config.yaml
router_logit_norm: 1.5
norm_place: "pre"
parallel_block: false
beta1: 0.95
beta2: 0.95
decay_shape: "linear"
Below are experts of layer 3 (counted from 0) of a mixture-of-experts language model. Rows are named router (the router's row for the expert), up (a neuron's input weights, with its number), down (a neuron's output weights, with its number) and show model dimensions 0-191. Each number is 500 + 50 x the weight over its row's rms, rounded and kept within 0 to 999. Numbers have three digits each.
After each expert's rows: "mostly gets" lists some tokens that are sent to it at least half of the time; "raises" lists some tokens whose logits its average output raises strongly, later layers aside. This comes from a sample of Wikipedia text that the model never trained on.

# expert 125
router:431484482516548601569468529573513483507545505602496455575548437511492557456533448549513474529488512508452560449499464560457536479502520515400513430550574493503516535441543581495519458462552387557456469479568606381489564524533474461438502486513492485489528551501506449497514510500523571541517525406463471450542523394476464552580470469440443586457499527532467428507459508540446430482577493580490492592371596550555477482493507477511503523469464578435472579577544532563523534473499597405416531555500418458499483529564519549413584507585445520546480542558412426567526490586531463498
up0:482478560405506421537582539424405552406457459478537445600439512519441440470547484510431561559489535519492413558453501448534496509540376491539546510520605516479529485546489552498597560470585495498467519480473444519636503493321518542552437498452490554520488483460573492490483417533563486608540526490582598461481555576558503507530623465473438511456547548542476457512527567481504584573522470500508513447505511443481464572539508574420482483499586499543533461476531572476455555474419524518501453499536525533452479475470444462489511497555503517441577449547503483475477464466427529394
down0:608520395494527439538473546566414597520508476517485508452587441474520450458486483553485494490500530427525455517501426451474464512452513520520426480509465412496474458448510480566444481511497554472387501463471484517487566490503487585450617499590414546463464326465455512492525475511434531459493510556545441527516528450510506515478437548536461554469523541519425464493495499555470614456519459450576515492428500595486409563413494477441493485452519504521446426630598551533519407473488524447434477574570565457577591467522541437507566564539527521535462450519613507558530443511473549483
up1:564498495432500502476524478414434452557547476534583495508433546513394364451428464526497449482551457488484460512461434509525507553547493539473548434482543554414484513416505608490386535485528522560475505454477554563480474530403555562528532440504509511549477523494552439417524499519574393520504494484584567624489588618469451493554510450561546528485456500568516533407452529448492565470545577639569439527520555429538483487397458544498344436517521531519454481519493471527545490528499426479498504464451489491469548537540498591518458446522564460545468476438430487514513517514465489439
down1:529485542570496513535614495491514499517455449534517415456543538568402509536443438452573504398614464463531512463536517542534548536448481520461560435487558584462440452525475422465499488412447513549513462517572558453467536566492481529597512492566494502468505634590554448560438517510518485430490485506491373549410576497479415503431584539468463549481490467512550464471571535514513490510450544472502474461512522499588547524536453463587404550464535491425494398505439538556434403458625504515517528520550474527414459485517487573515538531510591476444427496423520434510471567461481454428
mostly gets: "′", "°", " mi", " km", " ft", "zz"
raises: "===\n", "===\n\n", "'s"

# expert 41
router:497539393479512491525550493546447493508428547472444559555546527500410448505600499555510537489537522491450490462535557542530517527450514527530438477596476500502399527448433466521445544408547556497406475565638396573441504467553463513526534500547478418557587416454487464509533568450452544435536521519499473428450486556526589478419438471546501491491487534487546412561481504443508535489472496396469438527487619504511525509494439549543476483521402560456528504513505561559529520511577389610588546440526488476410401489525501549509471646508575537495486466446464470529466573481512520515
up4:510511583551497493561462494439509506517406498588469544420463505454426496488572593492552498459496459440484413476465567443564435470465500527555474522499451547399482550425503538520582544496540509594509465502583465553451554525421455513489450418536584512557536507448482493466472535447510481504491510481525506521517528538408521564520592540540461543471500427410573417560543414435448557502432511492494477509467523395477632628514454490544534451590542493458564455578496513561522494489465460486590543560556539569470428422425543434509467524529538589455491446561464471580503607493489529443
down4:522488515434478536553514396456504622354543475492477491493533505498591555558471489495416578602515468507503482490488521484481431518443496494512432492415432516536533544545424404524502496496466570487444488539495518464483445459505521566419517543484469565416517563445545529657528417535591482603438515499432514522463508511620519517467478472542609458543421475555496551457473515486479443503458473460521545531568422436576545451497530468609452440394519485492506460508486545505483552468513520511443542457461422416542502537506519409572555455509559513473529528559559499555408448484562592479
up5:495397491415621554519477470480552484448464521501562562470524524435603494571416465501484523439489415527482566547425380516526420498587493527586529558523398601543525500424468524504615577428482496428490526500488583511518511506437563499504420531529531573591501489423547570503467503586513532467508520529586460423560545557485474568476485535485498557537552575498503535375523517436450477600480462492490491519416562469505516411450562513483495444493471458588493503480503472359574452515512506484450534424508500569516572529443510517416471516569523487512481449491453551497457486461525446477
down5:421493542570522541544485455557423589559455462560455479481582454509485466458634517488478531555513447503498485460541439546479553470421508562527510494552441551562407555489506496427383445427507566521432488497589437529476353523581551463409570593491499547499494452526570512484517499478480503539501462526502490522486537482472480554473465476438582462448627510427466445543551492450476441429467486518414354403419509533555580518572535424540521549508540582433512596522446541444449452518463471499503535527468459468468468516566472472577537505515518499503480515496461529558598470531573527481
mostly gets: " JPL", "idae", " forces", " politician", " Stadium", " culture"
raises: ".", "'s", ","

# expert 47
router:503526449489474531517472437514532529502556544517499565468516434444435550607509434548470432463491493534477438474547511460512576537458524418496543524531480537525478459461532490454376496546539443491463503407431475523450491571491535493501477465619426449475506465569525620563517492432448499507537569470502643488466526507481592470385413430507522471422448468526560604481548474469482521442612428574503565561513529544463455495505474497549579519511517528474502522492523554542444528557470380628484517445510438547424361475487513471486520522494502527563466527547588551589607541503471471506
up4:529486479477483438595480427494595530431490507564558514524464535438499490567566548434484451488532504485498496443496447530422507476503470548465516549590528427459419451465515549453504514536505542426520535507502582489464479457470535596472474486510384541538542385627523467509516470394421503455481511451507492450511434547474484614614507508534511429548437521436595571522537554465515586489555502525441536523484386461513575448511558507603558427498502473551459486449482496520597547492479523546537533535463470472455459466459533511572451523394414508486525433576618419595563535508459461537
down4:471507505561502566405421547530525502504541523510540461468434530516499548480437506532465479573491574556549504486461530419577482549437488441579559420480374679430505513443472432524572545556477423450587531440437554497514471498543567375588560527563526504428458504505485493525360456553599515527546479437479476475494457396498499460546501507504558493558454510486528465487445495541547481597547518527548471478466548524450493438489451505500536418529419542486473569482489453427525486553525568486479427505527478520535422499659580504550431455468511447514502484467456472499561442512458557487
up5:478471535482483562508478521587472508480411480530576549486494479529483470492535494489386448527540504552434504524575441459505472544494542482503569539476505401522483431479446427493509526618382515509558450471526430392474567497535573581525500472577450425457427490572543610511446487521470473554552523355569535580551506570445498492563416408577566466461517498489456515485426502417453522561467443423504553471552450567528491475533547515502585485572554480547499467476466523525487472415643470456493522436400533495495445444553473495547519594542502469429467503545581539513456496537437491476
down5:462578540564462565553530493594443395517435432533407509569415484571515497476546445449551492494574510545469507539447444541567584454541565459503470516491476483523406549516484522478473550436505506512491489448522545647477520474445503520484521544413535513513579477471477358468551542526504484547564463483457451494506526700462493513488476594482509466522532565584482459524544535420506538389491568494420429534506488547479528428506491491438400551503481526446553521564555505540519471516505494420579465473534450448438470550425498537445480564535465464498484433418450449531421430515512534569
mostly gets: "ing", "ating", "ization", "ines", "ings", "ures"
raises: " them", " the", " its", " previous", " their", " him"

# expert 33
router:464550492483517499535521526593534539573536479459417544433564450511471457551549466552452582509491467462535432477550474529618490493470509510527494480513530498564412566543524442438447545606545522549613419540508572528425519539436565437513466500411475464495466509465472458442471472488582509583514566435495625531532495404394486513498476507459533517460484553475500498536398426518429476495534449489497569487530540563526603541422447613544503564575483564429484521512510459581414462478559574573503538446430439525472446484426452476518533473425546494518437524500542539445567609444513529554
up1:505509485433521433507496521504553489571452499434477502486473505502610490520481431590501517530432507512566416571496593450487542409464556453499519538551475458434562440608575474466470595544481536543544385548501497515488501489447575537394497515511473455546481352465451536502513471539475457416476466481553547534623409434523534522505523563432526573497512559523591477477435497495546484580523519395492540471522410456473585529502519510466468486566470481513493478510441484451500519467515512494563461465470529598600540520448462458477464502497498613586369411459520574437494560432575526527
down1:540432521451593535405472417482583473585495573506569538529419471589509433477566392487521588480527487396437525452586474490514555494478571419478475462571399510499444439526468558419536427471549531564496521498539478547486457480445419579449527508544480485507495453522499501460566557409477542548530510462494506535506409479514463528615533510423425535465478636503433549509556493471505561440516619513514560492428489513600486521475471522492509403488436514516432540564516550483466456554438472459531531465575536536417402435521486529524473572515516522540597488477466483441491500480570542548
up2:521507525432443506617490482654514474595467522523448490385490554546489487360542542466467480525515534461559519590524435395461460501440498471569490487426503458514457485522535467490497524625405514504560442586469423541435504539480472471452481487507502528536548389454490532468404530514493442524458410439457592492492530472492485484506413549488480547460542543421501531517510520453466510619508517419532482464536569432492559551513507500548455500620532550476556471497392487545489546495510492509493425555479363547557492490484543450472502534499600472493555428532481475520402549592520474519
down2:493460486512635492548578517442488507411437410508532464513517480627494553455553584445524514505537475519545575526488557558466546502488433502426513516508393433473513586463438484534522528504440517520553478441446512490525447567512541488474528497525523573404508558477514520483491512468486442460451402512573509610468591483527636410525463579478430509656569462558442518462543527568497631539508483439558430531481454557452444466397483467540443527509504450506545513513543549493532496469425553498483554469477516453501427462422469432496515536412472451581488438525489481413498567518537508453
mostly gets: " States", " France", " Canada", " California", " French", " American"
raises: " (", " |\n", ".", ","

# expert 6
router:498502517545466423423497436537603533489567499488500490530506463512501485538600429589498505441542566471442443443468503461586620553464555544431511538475474496578559570505529474439478534598361466500513445421459510445481533536484496552507582426562469499415480526448540559525506456467414488495573529448458508565515474448444516500492470581465483589454530425547462532481522457638480443481551529557536499462426501569502373467479539538459547559435433552455545530564497499547486454513506517445485488518472473446513516585586496505508552442431398523558448530521389426525545481570454424537
up4:521518576453523406512485453459532518536419518497534484551515521512480452470419570479444575479456475552473563550505519504609473454468452560560559621502440488467458477509514505575530559348468471457535495524578577504496489457475593522468430497449471500607439462442515525506501528427547445459340451532582490498518496586499427507470460503428518392460476496552461590469511486508473581522460505524468475538489482517488492500514509477437444446518547439576526488506491468416576504526437514516473596411550589498401430522596601504456472521555556370448527479558469518452536480445480461472
down4:521538500576425484500469518513521463524474480456533591452602471443415468559576443439492488561536537470545432536494551469479580569524576500439576460486510425423503426557526476390493557533399492619499517483445576479523560459563366549549585478499500585497543483465451495468529422484386510449510506441490552550436499531473486585417487520507478530513517412486481524557460527518592449470558489569588438599538456474526542500402454475538498472489485462514464445613454476483505447477457455476454454522425519515572546504471445453511444519505433503565496585557473429424514569511569479553
up5:572414625510486491558431495531503466472424424542590523525465446488583521480452539387501518557577515538513509485484549507528482500563479511472554518401530484501520371506508514484535574347559559479504601563456544494497541476404595556518440571521561623517448542510574486481444537483491501534537505544462460498524492508588544493518494538587609466413485495547537535384434525468492502532448455548549434516480519501485525491519521561559514429428604501573477422481526495449535520506432515385467435456551560441472523454462519483471480558540445454482553447536507515437513458527547524408
down5:429546560521545570508447522460468480481468536538437534460440502444492543525658591590545463402468601500573614490560467518525461431517430495547555495485502471482500541482406451422524486507543548534492481490605415453476468504449420448489425424496452490419534552509492534515442569475575464467580456485499566469606591471515540447585449551531547541543529551512475477499570523454463460455530438453467550498499469509528461589489397463566521431560467430525524523491492466582533500529531499494405491608490443595425479482512509563428498510476490517607412491474513517471511419442517501448
mostly gets: " ", "⁄", " set", " #", "_{", "–"
raises: " several", "ch", " his"

# expert 118
router:443515473551408525520444575520563488577497496488499452467567514472437544541475427534498439419533522444489498476527479512534505479472579465519516496465547546566571577419590483434483485504518570375462490468648475549441491541590457501468552517546481431472497462420432406546543555469499501527545506625462400480518523480529547575485466554502457556486510533468558453456554623561502430463467484423424527460578499522580479536406446566455479546497439467455529512519620465582503438518473536436521540435455463479394499539565517513481524490497535634515412465545512495456498540478479464561
up0:605566502426506475534483481540559424572534541499455479405476531545472483495564502565409492516464498498639447490414549507535534477516503413636507545460476473462471595494490455470477569533504446468518537568484548449477477545486498519624486583428439535517523597533490451514533526490527490520499520436580456525436477464514489436551432531501510473420472557499481399481492482455419490540474430484456527467562524488517519572462412569508433543493540437533592344515519538520552475449521565541497396558444582529517485359450472513521516461503555489516568493536440512400502577475481436552
down0:453516400484530456475448582493508430477532578513462509453499524529509430543498459425576485497507498467464548554534515454430553520557541457499444468373544505388526570487542569423430497488499532485461522479481492493451481506615417472474532443531495561543564461542473560497547497554451526461635476455483488400515485455506546493418517465578525543479522561496615579386521548535476468462425442523419483560470429558529490426565501435436527497447421487513476411526530507494529568484534419456523514584452491641550613436481547482582569554482475533574509518409503468492440535502515537525
up1:559447413457478585468545475537582450466522587444547566509516472503541458488542606480459505605482487556557549606471420513523405472509553519568479523505443514400498416464388510591567468323473549449484561466528513496499538509456514546457496469537555611437482529524607521464471497509566501514407462519531499460579510512477536532490631465446541489533572537511442587541455430541450529528447536469498573463436509512471481479631518582490508486548542471607524534491513534465569559543505451477465522497508521500487490488483414510514463460526502513517538496454538440529443502411480528384
down1:526515435492478397449533412486481541581517474516426471574569518557450473493596527446484457480519431499502537429496471454508527542462625487516579385539487495445480528486502507453544485592481515423505421493547504484512515471519463442550469391572576524496436458474401557517512571482614475435539495486503543612496515520467404492489562525620519429531547473531487489449485555504466431555468571451546469566506407487464608505523475528483550562470519504496411548501476536512562414534544559450510470566487529514544468542493462593510530453572566441476408412653475503437484498533457458504
mostly gets: "\n\n", " |\n\n", ")\n\n", " B", ".\n\n", ".\"\n\n"
raises: "T", "F", "G", "N", "L", "Y"

# expert 5
router:448511408539607575495566557537513517535508535510504414470505451593432399568568481583512448459504388518465473446503477440466567486483519479480549457601510455503541553433396454480521463533498454612460442495393496473479435525569485493386571426494482496551412516436565422494559447535442532551523498526474521417507422444455529428483449430475544523424441548461490431535589456515551487464543428468459545568501545545562446544520545547496528497459513398449503549547481470518486564527494489490503461446488458481539533548509438586499596454472564499600474518522508546568580538436486463561
up5:527466562533463445573513433504479424507466502501592433482468554490525400460557537426468526447475484551441620545373512544544506493493532484531491455475580526489452502595515525542549515473560480450506491526484436443501473519486525524531403455452551527546471443520477568431488498636583451544498440518523517417534465548479541503507531492533411530513542500505484489488475524512571535524444492506406559440516527467563493438503574508418426479499518510558573498503543491387556622501535377476473436627499482568508516385511434442471517614534438488391536410540504501470539501492521458390
down5:540491432526581495508449550539466468503523515485498622444532571476525504445565488511457532405473572475496452500466528377524507544572531539426547535444496465528497632591546525446524504558478542533452507539509483472485419568479509463480460365422577497514467592568445450440420539541521375568479501519523428463501550514648508515511430485488488520443460492494512456533459557571554522528550544449510401544454544510465405456505471501480394542478539464545587481465565471516477378464429472527483524504551493514432497485551470525481523537422431497430463598520577518564508559475491566442
up6:523438506491532458512506541429544475505444532484548501450532469544513476433531482435520482480438458497498540511447387536534529476554635476549492505604525369485473489550450591534528461415438471496508437553433510417591510550515484480537473556434488574539495557606561533471588515527381528417478480518451529518495538487515411509593506485487492533548552573535462463560538524540532501540468503630471570492454500600478465394427488463540443499491594480544527469481552507530495489480467481408591489523454576574542537439413464468528551513517536514488548460556447467571543439362414459476
down6:522514583504492467424508447584533484597452429453417459461589404526612429556494529573451527547521436504473486413470565538491533545526574465476497561626551546426405453548504513558579555556444573461392450481507511568514537483474515490514556416496448442490482394493418476485548539516571420508592485542438553573512497562496472587464450493528547506413381531538505476556513542486470435452535475472511496556453468521459454451487392510500531615437493511451538523417552523485585531452499530522519555473536450415455503490449442550477517536507568539554472468472483509468514473539470467442
mostly gets: ".\n\n", ".\n", ".", ").", " ===\n", " which"
raises: "In", "==", " In", "|", "The", "This"

# expert 126
router:498565421535424526497460461482426535633435514476501617538544507598458534453487549572509535437560529506432500473482432504466496542470568513555463471403446493561508536567416545537490562466380481512489440512592502548423482528535427439390462557424485511452488509500505442470498594439494461503471510448509588549430499512521529472472389443469652474526477515554570561479522533525499478448560560386617526461475551527560469520472501421579540548464483516473476525499500494512536497502529446577509433508459476423440479583511587474454567508460543419487505566488529471567437493540490562497
up0:503583606587468516600583502507448501467508567477534485499424439492391375421535505504439453497536486478559584546459513402561464470440451534604437541535470438425516534543464548535505453519442507491489507522427467463469533501479495530473512494498548504546557462414464450507403639541468522530474502443492480550485564479493488472520546506427537514530586539425568486479523515558561518546464517466504547437403501511540439362557444461504453455501483597449467447443468460476518600438536489541388540583482538558497522437560593558460485535517585457497479538542511488538450553571473460443
down0:497484522474453502475498534518580466523504543540520418503437510482402477536456527416511465428535522527490507599400488513567543486458570600504452425473532448488446493536503527480535470577493521456510512523447541544500548422508485544445539516530487539495585576541447444644529508427562527595530524429564477547536563442441621437536493452562500393573585465452559536536454486546474470418444478496530522413408534436437525480387445408522554549462436460497528382458519435535501495496537512495466566616421514467540588497445526481537498486526522463421547524489493471434520567472585494515
up1:506523418475478450404493526512492482447446475481568589485408437574583517585423529518466532505590514495519516468446476432466466575605519509557495445408515525486546459451407505501511468477499476480520541567491523530538472481553456439509475515501565601420491406507472500462498481504543477498410434464429472579432554554512481524358452451556618463520504489524564460504624529581515553415541457505441539476565477455536404528529479431554447532499407483542511427552455469488569484455562434543482472488458520506572612494482489519547473530421471547471466508388479475509442564512566575436
down1:480492485528480463587506447528511611581522463550438511479572495461438475449631502554415429476525540440531469445591500597490539551430535471536427452541459487554453580526532580535529573492540556465458552400544428498476474559512404432457465537516510412489465588425486450532483459431455595486486523520490500495501491489445517563445431491486547464570472584516397520509477485412584523543430498468539549437484542551500473482474470466474555578512515497481526488428590440513482431444399617639526481472477441489455444545452480482500520516634606506500508516526471493507515513478557498529
mostly gets: "o", "ina", "ara", "ia", "ana", "ya"
raises: ".", " (", " was"

# expert 51
router:570531453477490492518510511484437541512429491515479562624549502568453562564494556495502498448500507493429435490519510451512505563452517555547507526546392499556480535509487450486448511436457547511479451491613548513476551536575412429396479465427455530482405511467587456457514468436407571476471537463464493473417520571473544499436469419467535480445505573581482513448392472424486487478540548430511479577620512549534433552508478483534545507493488533488571516436575461485478586412581502558536495478468535445435400599422490527432587610454588506528506521489589556558552444526519520492
up4:490401497519479555531474442488517560454442530573510449576463527553552461508515430544462453426502507582478460509561516470532489443565506488508495601470416449530508489527551511477431500528473512459554453558503590416549565460596441581460496581524427558437532514481540537514519482545438511574462496431517510503456571565533570425427535510501374474453571466508482568432532529504525462548437557422484489449521453442522409631514440519528490406512472518540570527371574420504469554544558480488418506436539500502469502548447515512549481482456390509486610413511516608465505447542457544453
down4:515469455487468402516508638521506468548415322477419528496481459494586504529501479450586421522515582540463471522501465509487546556445508431481470527548507569474432517412469555472432478516424436574447443412437439549470491588513495516540553375609554514549462523552501522415439460574505435513477467492508530518459532492382487478569511514575490440552488555487501468564519441530458468483547464578540487590491522534470505513499492518527476522540531471521574437563535545420518427497398488432526459542596482587504441491481498520603577552567453463430503502535534540451547521474516546534
up5:501500521432557520421510553516465504486517585531464505457452532591492485427428528515503463475457546568480455559492483480446558542446548490486593520525401445455505559442427542507591466483530558463468524521485520480444594418570484467484485495519451629495449353450573372550515484591439535487442434535446525466516485476522445503525543489434482542518568509568498585438438408445559524561577499469453467497439432554464553508567508445451425504444566540526642551485511590538497473469523547556547456416561548503483555522405424521482548525533485557528486401483451441488497458523547491498
down5:453546552519538519439526586539496478525548497486514531447486556468525491572494462470562485386549458503531437588449464477493541441488390465415524520548491436485578533503492445445457444535463500450528543397406578506498523429510511514609505515443494493561522500454569488562473520501525455585518480457543423554441457489477496465563549564480474480532616490487552506457455605467451528508488670438558459457434509505447501527468481492481528445396548536440526450535533540534612526466538564453386519447590562505612522533609517477559457497448536540436509435523471457382500529489504496547
mostly gets: "ton", "ium", "ville", "ie", "ey", "ya"
raises: " and", ".", ",", ".\n\n"

# expert 29
router:468536473506393445459531421543559468470537442447458485539497452579549443580599448576546473434579530480484446483515500440535559530465558563454429530474473516536552529474503413455486582570456438566513468402450558492421490544412507498466551500491403470487497489453535542598561491423513472486572511486450483587535498439416474470422445551483587559552448415522455498518566501518590479469522435490560548543425509546596450526456476583560545544484436493478549518514527553519504469529539553417500583512534459428617511582572425537431568480486464472536467542483444486589516514518443434490
up4:512537512397536472447523414544540509523438455542422508567457589493625495572442541517485529415484517491513444531476421525530509523453436483441491551374405519519486448460536516515387606536478520556430516466569511526503591477505434468434391502508568552520570462529570433492528549541508460458532547460591530481497448495441518492457419481640477562589438455554461492484559451436425506508506479507555486438483527537455456534560560566526559490439544487488559545487479470469531571532529394572531543572617489396491451530439532489491474460485579483484553530535482428495464482538526446467
down4:550481443441490486573517488469535556449512521438457453461506474548580507539605433495493480523583490449505504472538529480579521462559476466464556476508537499435558499481533529501503476540357475513546538466475531376584466482460489543518624524487491460541486480457451538534571388509524570550554449543528552473625566461463464466530565559539539424511532448400451548436434479484510443428553432523496399531451475487467472487471455457521523560487513455484591515541453573450575404470448548457439585574503519545529545530407507516530458500520374536575592427382459545562528482544534485508
up5:430486497483431496529512496520455529447440475543475459487458589445613555540499498518452611522506407525540433461501514513560452529475479473486517512467479564477568504496482433501544561523512544463487461432551488669510467528493530490499488631461478558602469500460569509487542461512608434528517504527483482470514407510512536535506452466500561524594479383491563459524452506456572587556426495577480582465421459554558489524563467595509477490462434560586489457352452495556480474547574473511462484402494506429558452521502559504467510524396552416500556421416417525497486522474497465435
down5:508470552570502578529577525470503576519568511499497401532516438488387375453609506453531489461456535432564495568458517543533481448522467428502510479556454453672479496434474536489539453453552528550562555579527535425510485482530460494435498418526501506394488473546461542482465513528524422376531467458523528501482512501561545505536447513435536564489562524477406550492516518456553345537493503429486516496539486523419544557493449500585482480500487449416417549576498529440505521532416506480578417519439457536503559446527529498539487480473525549549476534414405540542474478625457473498
mostly gets: "–", " ", " established", " starting", " Loss", " founded"
raises: " to", " in", " with", " by", " of", "s"

# expert 85
router:519499465454574539470478604528469504508469469440443543597497477545469489521599520579537547520571430505465482458527488577532502446469488512514493487508425497488425542501443465480479552458552529468454454506608395570454493552531455445401533460597483439513537519365568493530533627518457485477552487512519478527493495632429549495473455459535540534446430541457571403485498466421501483492494535492559502458600555480481520510489490559503461509615395544458504521545476590546551496477552338516594561502511525486403369553498510489530493574500490466498452458495544446494519589518516536540
up0:505400418456424497484409462466519516549473501502600488588495610479520503488520522554571533410417522535474484515563486579473470448511508519510522431489567540421474454594571492395507578573463522486540530511543577496479474499542561449403541426451546615423448521480477539512448539444509521496468466436555498547484480517483526457468416447536549506502565427495505379416557506453445481519436482493506532581430588459437453555506490564543553502519466498559517434487558488546535414561506504626578413516508517443530582552489547550495549523401469514461520449439499554397460483527555480476
down0:491504476586468503495569500574518540525448533501435518466479466539415437518541472491488524507561633458549567443450475530394353503492491531520518530642508542557514545544481462501481568474582608584480484486576422506530569576514491508491447530396483486521488432463495490561412445427528482544474551558504502475501455545557577437439424460407472534536535384403500570530520554556605484508531485503460510552440435601497543462483473489486511499373496469398528524471588497483470458493457538532488508500404474513450471515556556408448490529525531443476541574498512483467509574489442544529
up1:503589614478614420515519542551429411479584507551455546421490584457491379574499540553558570459496430498496479546504523540498469409563577451527580505433588548517479461524472453409541493545571477515448632508527426534576550633512511507420455458556537533526457414456508545454503484536513495474481430488449499523454450540483474480439439483520426510475476568493497492519518443511612516452446494434599546482473513536422492476523490502466492508491458574550563479538495564406474502512553498503452451481533519510541463462553540569481514487537531431608479396489503559464439495609509457543
down1:475468476489403540540515467481409587490472543461462527583378457479584575402493500454426498558535598526474469436505529454488504422500398499502406594485526475539538516463516525614485522370445460508584454483482514548521483477511507498553466539587548474469549563517537501527558500554507545457520525468536541432579546460575559408500530527429508439567577457486572518447507492430429497469460569471579485545568514504581501482504491560537477469482542442407521529473522516581464454411459529526552532532482454510492540582558609464485521510509483473398535491430490484586419505373432510515
mostly gets: " Championships", "idae", " Committee", " Authority", " forces", "ization"
raises: " ", ",", " and", ".", "'"

# expert 72
router:495600476496473420444482406526558514561510546535449455485477477549492504619396516524512600479540465505491483472556538436498552540492549507454549494507471520524492508519532467490471457491529503496494587478361536511465510457518500402490545507510457461410480525430472554553553408560547489507528533499464507499477494424469449575430513524506536537477437538441540480588522385575518503458564419497599523497549545421398559541473504453441535600441486561518421510551590395500464429602556502469477469429499472434534409584450507584415489430507495588584464485523595550528489455549467547497
up0:486448514449515489450475457418428444551461436527599523448529478519446514409583506499480498532442442629501447534552466499507445456476530481464510515447558487406531541453541415543568501474511465487517506456446595493473525482396520564480448437432536514471448562561544467534417415566577414474480451545635573540488531457470498494524574537449547517430492514570552561560517558487487546587509550558448529442581554520508486566532568486437460472589516442517524418522426441443578498464546471564474461579523545469549466532491503529496522532463555459508504444500508533406419411430590438421
down0:504530558556544531525575553465526496557454527570526488561469498538473519548577520584455529523500534512440454620528476374507497485505554470462483476479551500464514515513570429484496453602508519437480387459526496467506469503496572527575633595445474427486496523492471495666536502432570593376488457450441477473479474451500460423470510548523443488513517407491588465545463493529501455514546544383554471537510491507552500471416494496544451515522450522440538411543546519546525484545504450433441438449577500492511593495501551474464477489476473519565503435582524366465544411414439459539
up1:506420442482434494480542455521482493464492487546527351462544556401530551510415507466525480559468458547489462538564495492521552539483521486465602524456478430420535420520516500469491510494496452600464622537446598542471493540410433511457519539570558592564520518445553481432480373508524501513463548462517513405489576586474436601367552469486454448403520525433555485497474470504466520496551491485499503544447622519499553612563476485502467447549450554578559553520483456442500609502502538497613436482520488517515466490437570566517501503422475522490459507414491482521492475534553454516
down1:515542493555521497467491581412538490553603606478453443529573467527518410486461467655515403476552409553484503513542465461407482505464542505412509451578547439587509423491567415467518480449528499489426566513547548534496380491383450483501613557524586541612392483478505516513532488499491488558562469591493533445561543506473437473515502479446485566494491452570558438528494455445460455438495540505459518556520415394507567573544514500554479557445556573450509538513500458485426517443443518464539504541488532437473470449483435505478458456563471547488515488447468561487485496563505569534
mostly gets: " was", " as", " is", " be", " been", " became"
raises: " a", " an", " the", " part", " well", " one"

# expert 2
router:454488503525583587424448530464539540578462570474456525471515491468482561549530488524477518489600512481494503496587521504462511547398512512440463469483415523535410523551394586451442456547589538551465468463482498407418437477557462458545527399506564455488509619451490478565406506437570546475551500463499418523523388474480528452553467500521525460473464571542551494460432528471587442489471518525507480541361479560451468518453380444431542531498518523479494551527446603588476491480490548547518544482508446506391555544521423515444463538426544478532481537469479543610537465533540528593
up2:530493551521514505515514539494448397444524550544549531464474504458548618495470499472453402413575470547450464553461521489499570514454495498463416542482532410486468609495560542441525478573482363553562491636472477502412521478521492452573546454525553528665517457484476529483466528532476515484511497534508466463497452471534544532540520437545459544449470447543567552490491439477514470498518569361465413447529510564491472569476409497493481414542397493507552495557451491415494592483565446496560492561495406582564448471468459528525526528440496539428545533486490531423518393584535517485
down2:462455487492418453490511609524424411451499509508402545603500516536483544537526535548565541546498534605530477501561515520484406529586485558532534524488567448478428576523468605465561443566475476467481388493539480586437537473577493418375590496493566423514513431493397558540480501560501479475544455408489473478557404503493433454465526473505485457435480577564579452564503477465626430491565496558538459497447489447449557585500501506537542473561479476432475568484402513479501521529540459529495541463507505494513431465425396504490534608495475443534491469469458542496524575459502520529
up3:432473528480554515473403553450571441532449538505503483587504634493513577597515494477455543506521462510626584595548467512506437491348446601425476529563484535531431500521414582492493459519517513493492514512521455405495509449488461461462517532547624505572421589360545497507372582434503535432550483528510434451617497480494507471525483458565490447476469513498452454427508511490501509596472585531467460576447545483411524459514463489456508480562469523540552536502461542515454528440534500481457567586515511452434509534461483463395517501415493443501506544478529527511495470473520479504
down3:492541478536513610426568515369539576593409532479527405461502583408446466569558539521512500518603486537616544566577507471472481467409460539474537429485489471496441454500479563403510512453459514467475541456534603422458540443481421528541491514509504548499393537496596531504410415507535401483543492578556487491614529533514473487518498549533470487503591546484460580472514497501556574561487535613534502495500435530524480568538425499423432494483477492527532502512411541499462545463526486588519411487510549421515553479524493491520535472424522470458478469490440512558557409474451437513
mostly gets: "|---|---|---|---|---|---|\n", " Texas", " NOR", " Khan", "|---|---|---|---|---|\n", " CA"
raises: " =\n\n", " ===\n\n", " |", ":", "Final", " ===\n"